Below are experts of layer 2 (counted from 0) of a mixture-of-experts language model. Rows are named router (the router's row for the expert), gate (a neuron's input weights, with its number), up (a neuron's input weights, with its number) and show model dimensions 0-159. Each number is 128 + 32 x the weight over its row's rms, rounded and kept within 0 to 255. Numbers have three digits each.
After each expert's rows: a language model's description of what the expert responds to; "mostly gets" lists some tokens that are sent to it at least half of the time. This comes from a sample of Wikipedia text that the model never trained on.

# expert 9
router:160137169156065123143137116109148146055148131131140144096088134134093165188122109134140133139182124120124163130118135175163086148070098195162077093095130086153048119062117140136162146182139180095106113159104120145112101095113114074132101143158178134141159148110111134149101154150131132135111107130092105065138180119084146144129141168163160125142158145111100094144164109126071131067139116102156081123115110143059137154044151114113115144075206168114062132189152111136173128150058159
gate0:099055143171155106152112141162135120127133074169128131102118104103104150154171125185119155117092058135180119107079130064146066136121116100131128141101073146122138127117114104078115100175141137227072104110177055139167137152095081129133051104179178137127184140161110151086120202159127102130102115185151135122113209082160135139105116100189186129103125124137136089116159124090130062147154128161189126136099146114103129150114116122110140117098138169081121158137116126133139132149067127
up0:124078114105170097082139098099163148136119118156188121085184126080107130184172141105097092164143117094143162138097169103159128186069177156125181175135063090134132154108080148142161117169136135103121131135141174218181104071094119078106190120096142126128118187123119159153090151106133154139151097128143114168131092139144131131170134136141137113099135132099133140120172089163106133135138176204073141134118172084178070106140164111089110122141093180101077094145090184141158199116118129
Description: Capital letters in acronyms. Single capital letters and short capital groups inside acronyms, codes and table abbreviations, such as DA(A)D, FSA(I), WA(PA), ME(M)U.
mostly gets: "A", "I", "E", "O", " II", "X"

# expert 3
router:144138120126136198159170133119175175128138124138150155092093197115124181148096123108178110099121112113185095085107123188166107196103095113116085160087158130127149062072113096141133113142140143108101143148074189122124136112167076050153106176146176130108055072113166056131105142164120109105111111099098129094147137113089149164161143154132111096139174128110153070136095120104096079080106145116198128099100100151145187158121091082131118159130116168099123106123125134148169118141061178
gate2:139110097154142189138192163079150184110104164153186126118122166087148112145105153114101079152097124146230137102141171110146093158165132095134134098073097112155169106126052116169156119108151121095128118097055183067113172137124121140141099174110173125098135150090153068173087167122157115052092079115113154128113135107062145106118113178121104121110115126160165072155129172149127097110090171154109165088124093161118151134138133126156137125108113131113192089083165175142150141172123167
up2:133105128109081154193159161104113129162109146175096194145168096175119163181115116147107115162075135126153121089175130169157108145153131131153178122078085120123093105116085142155171117141121099115167160107126123132158168149159121135097088166110054118166091148158158061114100098111120150092108069131144160077111102130084122099106085185120114137128042173213149141201118146044104088131112130157140156142175093142081130158164155132139133152100166125125181143136172177143126177130116151
Description: Mid-word prefix pieces. Early pieces of longer English words, often Latin-style prefixes like en, rep, inv, dist, att, as in av(ailable), un(n)ecessary, Publ(ished).
mostly gets: " en", " rep", " inv", " dist", "pr", " ent"

# expert 33
router:091140169163077161114125148141136183105168134104127151106123177103124153151067128151130153133100142137132143151130097171193081167132131107153094108110157115107077119073106146097139152167110112140052116157088166128115143089119077048171110177181187109114088141079158149100115129125132128102118121150073163103108216143079163127093117165122185080143170127115115137171153094110126079100124120124196092140162085168107156158090096127137127188121130176124143165074142126187133156152051150
gate2:141140106141043059094140106085167147067085128197116120157128135141194153133117093098133171154162143151070134078185124109149122161080135152155137090181116161124206137185121149168124143132108174114127186121147153092184091084126080128176134134101173128110088074193130112148118106146165162145084141139091170104202173155115150132103138152117195086087101102179139150079121088154100122140125140168148149133121134077127130138085119101143079086122119095139083153137171137151111123147111131
up2:141146153143111161095121065096096087135096152153111164064132105164146137157172133185127138109157164115086070164099140126175128170115104182151126098130109117108168138086125137132111137091147098142135146154107131060138129167089121175174170147098090088068134068122150063138120112149152162068141130164165160121135057079175114124122109101136111122053087096142144115067181070148111104104122176117106141152125161172135080108190109151110173079162133134117123172155146129062166103065163108
Description: Second syllable of names. Second pieces of proper names and rare words after a capital initial, such as M(am)ata, M(am)luk, M(orm)on, Crișul (Alb), G(ort)on.
mostly gets: " Alb", " Tom", " Barb", " Kam", " Tam", " att"

# expert 10
router:118128191165149174150137113095098172130177144090169166105116105110079177178139093127194197090141156077163117123132059123152101177100175146128115095153157100107124092098073122111161122146177144098096092110092156136142110112133063083169101093130156108120137076100143106120090162157151173102185103131076166090115135106138154111143133193174160133097124097099169148130121124181126086113098117121166105136118087155149135099074153136167110134087066147081054163131144120192161159147152154
gate1:125136150107140126184127115141123131115117116142117167159074107146056166142164128085156198122213084153121123117125161154155120106164105095140107064075042116124095123120106091118130148164154195114140113146157126097131145131148068103149118096110129106155220093097172124150100156127128206126085163081112120110145078122097120149124185150154112121107124129066110113143087100100129170143125174133096166066060091139105131150149169141115132107109103126159140131127161127193093181050146179
up1:137135142144105124131160103142144133147104177084099155122117174135176195144094190134113128118150132163081160118106128132128062111087147127154134055153174084092137157100136098135108071095091121136135142076152150140183111148070182110097142080141074078139111129126082107131142165148168141122121133127089217116163176103096132079128140151209127114163120146130135162072143123134120151128110109141160167067067201109152087133092122095116100150120156149094092067109066054115174098105142139
Description: Mid-word pieces, ordinals. Inner word pieces like in, on, ot, th, as in terminology, pilot, 2nd, plus ordinal words such as first, second, last, final.
mostly gets: "in", "th", "on", " first", " second", "per"

# expert 27
router:144109124146083145157130154105125174083143122125158172077090149155105187113109130089201152120137110085143097121128077131196128138094108126154115109118149112159090105112077098143124190158165101168132117121122133086149110118147086099151112199141174142123141129071180127141124121159154125120145110105110127115098153097120139136106086140087178082196179130024081081118138111138099081096121135100222129082124090133104165134133175094139146149090171160099098173158202070168164145155145139
gate1:089100110109058097154213155146215133135122126090178142108129134066104083132130118173141136138103065137114149121110073109141101111070167098129134142121142146142114125104056127119147158175154164127115136103093105107088149122141141112133091045097161082138106117062182141164069126137175083132192070139091163125136150130191148110131151132101080102161125146111138173152079153106093145136164105147072132105106058141098111103143146143114154052080151142093176092160107136117136125095147131
up1:125172153173122122061118159080096110155127124119046151124123120112166091185155175159126146104142187156107099117139125149082150154128141100122108096089146189140119120123184152146134065075128167091124131137151186143151132191090119114128169175182164166093166075202149109110140170092081123057106152120168159098110088071098113094159098101140107113137101153096127105146145104165142155081096110138121155127073134114127134108107172089126155192157116160118114178059119133116121114085203117
Description: Common nouns after determiners. General nouns and adjectives right after the, a or his, such as time, year, period, first, cost, value, often followed by of.
mostly gets: "if", " period", " year", " cost", "hold", " months"

# expert 14
router:106142122141096169135204183100143117124164147160128149110108145161094159115101108129162150098112148151173134113142111121173101152134108160108150114070206152107122109111142135161120134131174134117138077118102189170110143068142109059127088095154209161085098120138197115097141190208197081135081099114088142073101148091120151156136075173138130124141198129093102137131134083147124094121097160089172113103143112144137178153147141076161093165135156166103098109106151133141182154176085155
gate2:103128121079129149147165113110146077129099119158101091124119165132159072180143136114091170080118140104145095145161110117073172144146153167110116072109136116084095166112085146095133118093130122161145182135085194127177103110152077182120090115039092091121094125172156075138163149133137148140127144048098155124154109119124113124131142130119097064082129111142134107143104105216076114127132205110116135124137110164183146125122101107127181167082120101184067152120056136139139107058093103
up2:111093076107094059167141094132174155184175164105142166097101139141134139113101059130188120147136146101165140135137194120106153160082134125176125189136112162080120138083145129179146164115109114144124073130124101165031102164098123150118120099135168120131102127095113173110110169135116043068093140197151144121111132141127115095157146143122124132141133164111120142113123089089143168143080094063212122083115141103126123117128169094090067079145153131057127112126187123109136159118180111
Description: Single-letter word starts. Lone initial letters or consonant clusters beginning a lowercase word split into pieces, such as f in fired, st in steel, ch in chancel.
mostly gets: " f", " b", " c", " d", " t", " w"

# expert 24
router:113151082162087183109172142109151174124131155132128117104111130176113212153127126177118116129112152159164168104143124160110113205118127194114112174154138134113093134136112122137147186185150150166071085131087150143124135096122080085167128144181156100125135132107152131143118197126145164087142145149098143140095165105113204132075081156114142150117180144085141100125138084101087141091127153090192098051143085154153167125151157087166084105089118144124099101132148079163163134231100125
gate0:131119098160188122152147148112162129127117190140214148144099048157136175115114063179166127120088129153144098037107149124124056172104166140149192150109148085193149171109145083138149164161144128164138133134098129115149155101134119157100129103146142087099040165118162077100146158023092138126168146143107119103127145085139138073158126155164105132120140136063117144124134129102151091134092063139152151148146169102126171139091101111147133148141091149119143092131176106163138133170159137
up0:115152132114073095077125120101151165108107138132163124136074100108125157179085122096149158098158080171113073092133142095026072177125094128164134161080126090126137145092127170087125083075164092099128157091138213156156084142163171085083176140171157081161137113077170132154139091112139174162149136104139106092146109132099128141122134073097099111087137081111118147123079132155135124153126108139112116159112112134110132101151089119124180158132090164062041113136096190135091134131079150
Description: Mid-word consonant pieces. Single consonants and short pieces like z, c, ic, az inside names and rare words, e.g. Freezing, transcript, Horizontal, Stefanowicz.
mostly gets: "z", "c", "az", "anc", "iz", "q"

# expert 7
router:134121105186088185154137110136142185123141115109157160085100166185061139161104106134186161089177163086121130072129116186159102200128115150089096195097148119119113121116094126139122160138159133113134126133120134149117045053111100075166117143153122131105108111126154141130115122152092137126154132165054118087113195152074178149093127150186171119137126127116110094120149155149127120112121136127147095143184074167125140126105214107115124146119149148098072108109158093176199113168089189
gate0:123080152156059166132109125096123086122147159118144130141121132144081094145069134124095106132206120166113130128052147083119169141094160129110092175164175075112102092171087154092081108136130153062210081083169094121122121114077092096153140101124159106110170112116108149140143098164136122096139077164127195119139122096055132114159134141153099122092117096074131066153118124178176117103094143079184136167117088171121097122110119123145124093212134152130158146115096124125132086191156141
up0:155086128063076199163122136154154147097130155119123130143088154103093155153148106189131125154094084167172143097100191144123180093101164089138124183161184106199194073106142130107088130113117155126066062171097139137160097135142168088100118117094129141178092128120135082133098113124169161151152071163090158138130056145101133175064100119132111118159129130140133165068148137141083150137110138098170094086115153086086183142168103152148100121173069123136112132129130112161097101166123095
Description: Word-ending d-syllables. Mid-word or final pieces ending in d, mostly ad, id, od, ud, completing words like Baghdad, orthodox, fraud, sidearm, plus nearby pieces like weekend.
mostly gets: "ad", "id", "od", "d", "ud", " Ed"

# expert 36
router:105159170114060115146181133157171168108170186160131159091090171143080148129132152120127163121174146134112120089143122119142126113093104111142065154100190078107114105099100119121176143163138088119147144157054134179113119111151109079162068165132161151106118111112156064099119181149151144104117135104100134096133165136109146090108108206111183090149154142121095129139137115100053149120100157103182057097122088142138158128115185121129098126119146175078083107114138048154204114189132134
gate1:162163179135079149069119120125148126080081158139164130135117144159098122114200096135163103148132135155121144105145070116156070123120141172198141164169123119120142146176103091163157181126129127075119129193052128167171131158185110125136087125067166143143065096070132098115096122116157131148166174164101140092114117113097160147089160061145137109191162152135155108128142101134121169112151131145097122119178182105143142116121132112099084078125181118090068119116084162146112158041160172
up1:135151104131162145138078079166130144088128092172170116137075154193173146181102132127150151212176128144175134130181105113148154090121151149132109074161088127076109097130137069148160143090146145095150094193153160144134086138092096153118102139107137075130099167127136148097172145087153140142082176129127150179114131150132087130080130125101158140174112160165154069108070123154121131146147109171084165079155157120159110070149152067178121175112185074140108122110160194138075175133107111
Description: Inner syllable fragments. Short word-internal pieces like oc, ip, au, ou, often after p or c, e.g. pipeline, Napoca, encounters, plus prefixes like pro-.
mostly gets: "oc", "ip", " pro", " o", " Che", " cor"

# expert 47
router:145136180166116168140153112122155162079121212080153158077070123128121133181125141164139169084162113091150100087147057145182101117106125181175081109111133100128087116075117095124149125162146164146108114103108166151175116133170074067144115157192136135098117123148158164102116113155127155095167125118113089079116189070118157168075184160156165106183169149059123121132148128087090133090116134134165097126120110139113211133140129117130111116153153173070128150127128122176175168106097141
gate2:090147101083170123199127102097152168169124178143108190118113131202160119119187116142084133123077197104150079134168104110148118121184139169103109123139102063125126115127074122124168087148106113072153141125162163117124112184128179107165116141171094132093123058143150138097131103101161139112190202147127104121134102152117180135138125127090140183165118120135137104151124116114090135210154134067136098124126055125089099088183173094175114106113156105194110136131160170134162152147153111
up2:145140132115147144141177158122151092120141197095120114113129108118179138125078120109183149154128172095080159152164079117104228142161159132111141089096137178155135130083140068146111141123128123162142170133110141081071117152136082079124044069127138120102160134080158113112098128137085185088112136149132118130124088124132164138168125094112154127142127115159155131192091085124132139117125152093147111116120190113109118060144155108141046088165131079157140087168115163210027122137118146
Description: Mid-word vowel syllables. Inner syllable pieces after an initial consonant, especially our in fourth and four, also ass, olk, read, ender, ott.
mostly gets: "ower", "ift", "ack", "our", "air", "atter"

# expert 60
router:124165145179131144168170135138129157088120094118135145101123157158134184179093109146107137139089174096147121078197076162140073171120116166137078140110182104148090118109084138112130155201180167132119088153114166109116129118204106092158128154108159116068091087127147176138133172152140126124149176155071135038143131153102143129094163160150175142139180092055167126144118122157114122066111151092124109127118073210072162147120184090169126128110119156128118120121163106171133134156113155
gate1:036074096103189183139184139137104156135165106130122169140113098123159179146090148108151102137131099127128111123198121117095090034067100102101116139106160142143112143087106126124082145188157175129150098152087125086133113171091077111149132107087161161136110145154069172146108098153121187129114193166102104080170131135155135120091100150160107102097116115131082144086095087075093164076087133146167119118145141108100148149110109123183187138102115125143140141119149139143121050129128201
up1:119116124160186067067083126159127169127066117105153143172153099130104103130135161124094106161168120120116153100183122138100112089100089126174197177106119126071113081132128133119166197134080087106089068092158104140101122109185124130132057065150085103211186138101133170194150131138140166067128102185120120107065143122102126104100097186094140170153115101115170143158121115101135128078112155138115144152201129139105067114140129094127093119110158098098137125151099133129137128113135079
Description: Word-final -et, -est, -ch. Word-final or mid-word pieces like et, est, ch, ain, ut, e.g. Bracket, Market, Sverigetopplistan, neutrinos, Church.
mostly gets: "est", "ch", " Church", "ain", "fect", " past"

# expert 6
router:126155135127078169142124110063120146062189148171148152083125178159085176162083098148165153126171109110130155041145082126171106163063065116143115156091174155079089124090143183167137140141167133123160098162113186148121157128147108091214104175129190153071135130113175113111074137117104128124147133153087178097102146145108140156121166141181132110166124093121125127151142108081111107126140161090128097140110128188094175141092113070124120141126134148118113117092183093191161140143144132
gate1:185155176161040147112130168115109128101188092136121106138064166102114104113143168048139204113183134134124105132034078165176139115145116142148153101162144129126130115103159130195105146088114180174101197074139152105124137131106074112187135145140105172122149127136173105166196155118092106161166133164106135133134080151116121125133127096136075127154148110096191118131093134149133092139114100109119137139129101195156109089127126097130111132084095133132092096114082089099135088196153164
up1:163159158101064158146111112099159130144202109135085125146072142138127179098143139115128126149157161147130138156103078119128160134176141107146110099176150151114088113115103132175114109087139125074122141118050148150104104133107075076126169111199125138131118118089139151185108109112145139166153070158105129152070068171119088146145108081144140146144111091129124137182111081189087124175147135101164132056132126206086083105146117205110210108083126121157105176149069113142145097100120160
Description: Indefinite articles, prefixes. Mostly the article a or an after verbs and prepositions, plus prefixes like ex-, un-, and past-tense -ed, e.g. tax-exempt.
mostly gets: " a", " an", " ex", " Am", " un", " A"